Weights of a small mixture-of-experts language model, trained from scratch on English Wikipedia: 295M tokens.
Below are experts of layer 5 (counted from 0) of a mixture-of-experts language model. Rows are named router (the router's row for the expert), gate (a neuron's input weights, with its number), up (a neuron's input weights, with its number) and show model dimensions 0-191. Each number is 128 + 32 x the weight over its row's rms, rounded and kept within 0 to 255. Numbers have three digits each.
Before each expert's rows: "mostly gets" lists some tokens that are sent to it at least half of the time; "gets" lists some tokens that make up at least twice as much of what it gets as of all text. This comes from a sample of Wikipedia text that the model never trained on. Tokens count by the router's weight.

# expert 30
mostly gets: " of", " between", " from", "s:", " about", "er:"
gets: " of", " in", ":", " the", " from", " by"
router:082124094092147093119116111129131165121177113114183074156124178120140087112147149158145127130104099126109133111105156143144073074143095112075117145063081168173079068100138110144082149117134177103092109157091099196118121155101134151116097094140157050159175120141086131135151105114121104137118131213118104122168147112131079130190086169113071102151174129160063178119123145114105102159105103120151140125088132207175147133139083134151164107145153105085140105207187135145077181092128146157162164163114123131097088109128157110108103090156172093155123144068179154178095146165118098084
gate0:108084122104105099129167190155134187198095107137136118116184158155123130186121196167113109161153141077131129155123131197177150061179145100149130129101144136140142183200137145128158163123136189162190114127152123172149144073121130144140132103161107148136108181146131145158134103115144104126190060151112174091126115105084193156152138111102090138173109072145086116153124086162128159120108160130137158082092127094114161151175142130122109107103085136154161112114123130083153156109162149118108194145108099094083115156169102170030069079138094180098057116131135155093118133136113092154
up0:098124091086129125117071167130143142142093119143163101090147142076130109143097167172107107182123211152145092140138148168098144122110161138148093121149165170138131096138129113097091120200233188122063125068152100136120115121165109091124067125146122065117071174155101189123112093094118093116171173114110212150134118147168148181146120131157114140159128154138100147102204110160201123087131138161136066123135170162163140100109088165081110105149110160128112155102092172133090162130092104165149141125139088143119128100150066139105082103154132143073085142148088137124092171146167098154

# expert 27
mostly gets: " a", " the", " The", "The", " his", " its"
gets: " the", " a", " The", " his", "The", " an"
router:120098145127134143135140118141131101121178171139114130086096169138079137108112124085144135077176117130112070093060145165136134096152108157094093080102134180112155087080094162126152086148143166094112105193127134168177123106056116105093131184106148157144154114087126133183162151088129075132111103177135109037166093100086088174099152098103138119116084075189120094073102130100118175088123113102119160103147135094151092092139191184110109154057145101131176107148152136153088106116070114119130113099130138068115183155117160137111137135172121100097093178119068153189180121150096151156
gate0:142065178106089111105123124152127086135153113115116122121091146105127102061130140092119160103125116107162090155087184162160136127132174096166144131126184105153098136167131134149144178121139150150138148148156152110128146134164106156101152113086149095116144091162115178111136150160062082160104083150133131118119155163073107077211183197126024120077019147075130132171116103133109155121123162149117107154114111121103114172102157216181101172142089106127152157096081157105143151114137111148057075134107096129123182148119184144145137077137118133099096156127100150103135090163126060150
up0:118154133179162190106125131092131140112134094101129092131141108126171149156197114167113151158128125127127108140149096111130105122140112080101156122143121199106117132063105172044126068154177146139179104142127074109088111077154120141131189126081137123150074153065141086139132132159164141107169104143131177169113182097132123158147177071149120103148191116134131093079090152101081191076089111105132145166184110159122127143129083079089160064103197138151129113121119098136049115116117129108205152089183139122127104067126086103110134167094143135135140106146172155193104131138128161081

# expert 29
mostly gets: "===", "==", " (", "\n", " ==", " ==="
gets: "\n", "==", " (", "===", " \"", " =="
router:111117124092150097106140147078150188110146090094157152138104137186106173120070091128116182197129142126109188129135110096201135145120175135155111072173159081061106120099132140112136106140073149115116127131068167147102123100118091134112104100119189160188070143120128114117169184114102142139082126087156082076145163141099120119161136184181177102155144188135157101113128118113078214123121109168114144153119119172084123146124108173123136145152172124175153104093119152169147159103164115151080119168115145062194073144144169199143175153150141082108113121136140083125160106144172103131
gate0:164097108113094122161126180082113151152125130118126094162086149134169104104120145124184186140166124126218181127134101193143148145067106185160091158115087180118158163160098067146145155115160118130147114111158189130133136098196108136117131212134134136121108089146128170115108093123137108054137144108087137131101145094130134138157149174111140143135194172124112142196093123107152094108107113170102088141078208124123127108179115106167147114112180113088139117077090098182125161090158114153127165137159141126127190147127127134196082179121116109129175125159109171184135156101159191183
up0:121082167125151139185090117156072110159169090046122097135099179133142172098177062101104147162139091070184129101138119156108144180076089168131113071138128181174146124175075116141116123103091152145128156163103151153109156129137150084133195109144124107163092139130118138124136103095129126091139149080107134152090105158133153154094081136176179146161154126175178163120105083097120119112091115179090110120056162112100114116092087095121062112146144141160132051104131094172160111124160085166154169122180162100101159110156181115126152137152164140092152171189088121161144155068165146116

# expert 21
mostly gets: " D", " M", " B", " T", " P", " S"
gets: " P", " M", " C", " B", " T", " L"
router:125161126098088114125134145106165120104128100122142135161151093097158159069120123104102160179116180112087143107133181167097119177127161157140129164130127071110124110129155142176157130142089131126137045113157148131076176120048144126100131121174153151119111129077168139108144126072149209120141156140178088165163095100145171158128123102107196150152149109081149109144131175078086143149080108167093104168192155101090053140149071111099098101080164150118097110090088169118096117106124088086116186137055111113168129164086157168072077154141081141096146133085145173109130147104179108114
gate0:081173186149156169120136118164139179119100107126179140145147062152123146114135190144139158083121106118154113121107109184134079128131159077115124182037087074131130105098097089098149152079127094114149056188137144127066184067168148141099099153142107141134155145158183177192127039175105149140059164096112129119096165107131104142122140090094110175111076096113104159101170143160085139184126134095124125143088106160147099164128133147112137103120118128140090144122151154118122102120136117112207127103187098107074161188125149148118158148120200135157180125121092132147103152144109161118
up0:165200079138164147143072098125099156142168108092114144071162094143153106183180164166134080138103153138102068087155162109111101109134106108115117163103143160149110094106101161178129139140092095084151135059138112136087141116159084117117100113149126109153126147152109151173102134153123145086109204128134138114140179126140100144132180139097074104070074137102166127142130102137131159161091112120146098142073065045114099140129134175062079125117156084092130177171178126155124136082161121147114110231152106137123184105081195143153152146185122126122186157110100155144139144100176161144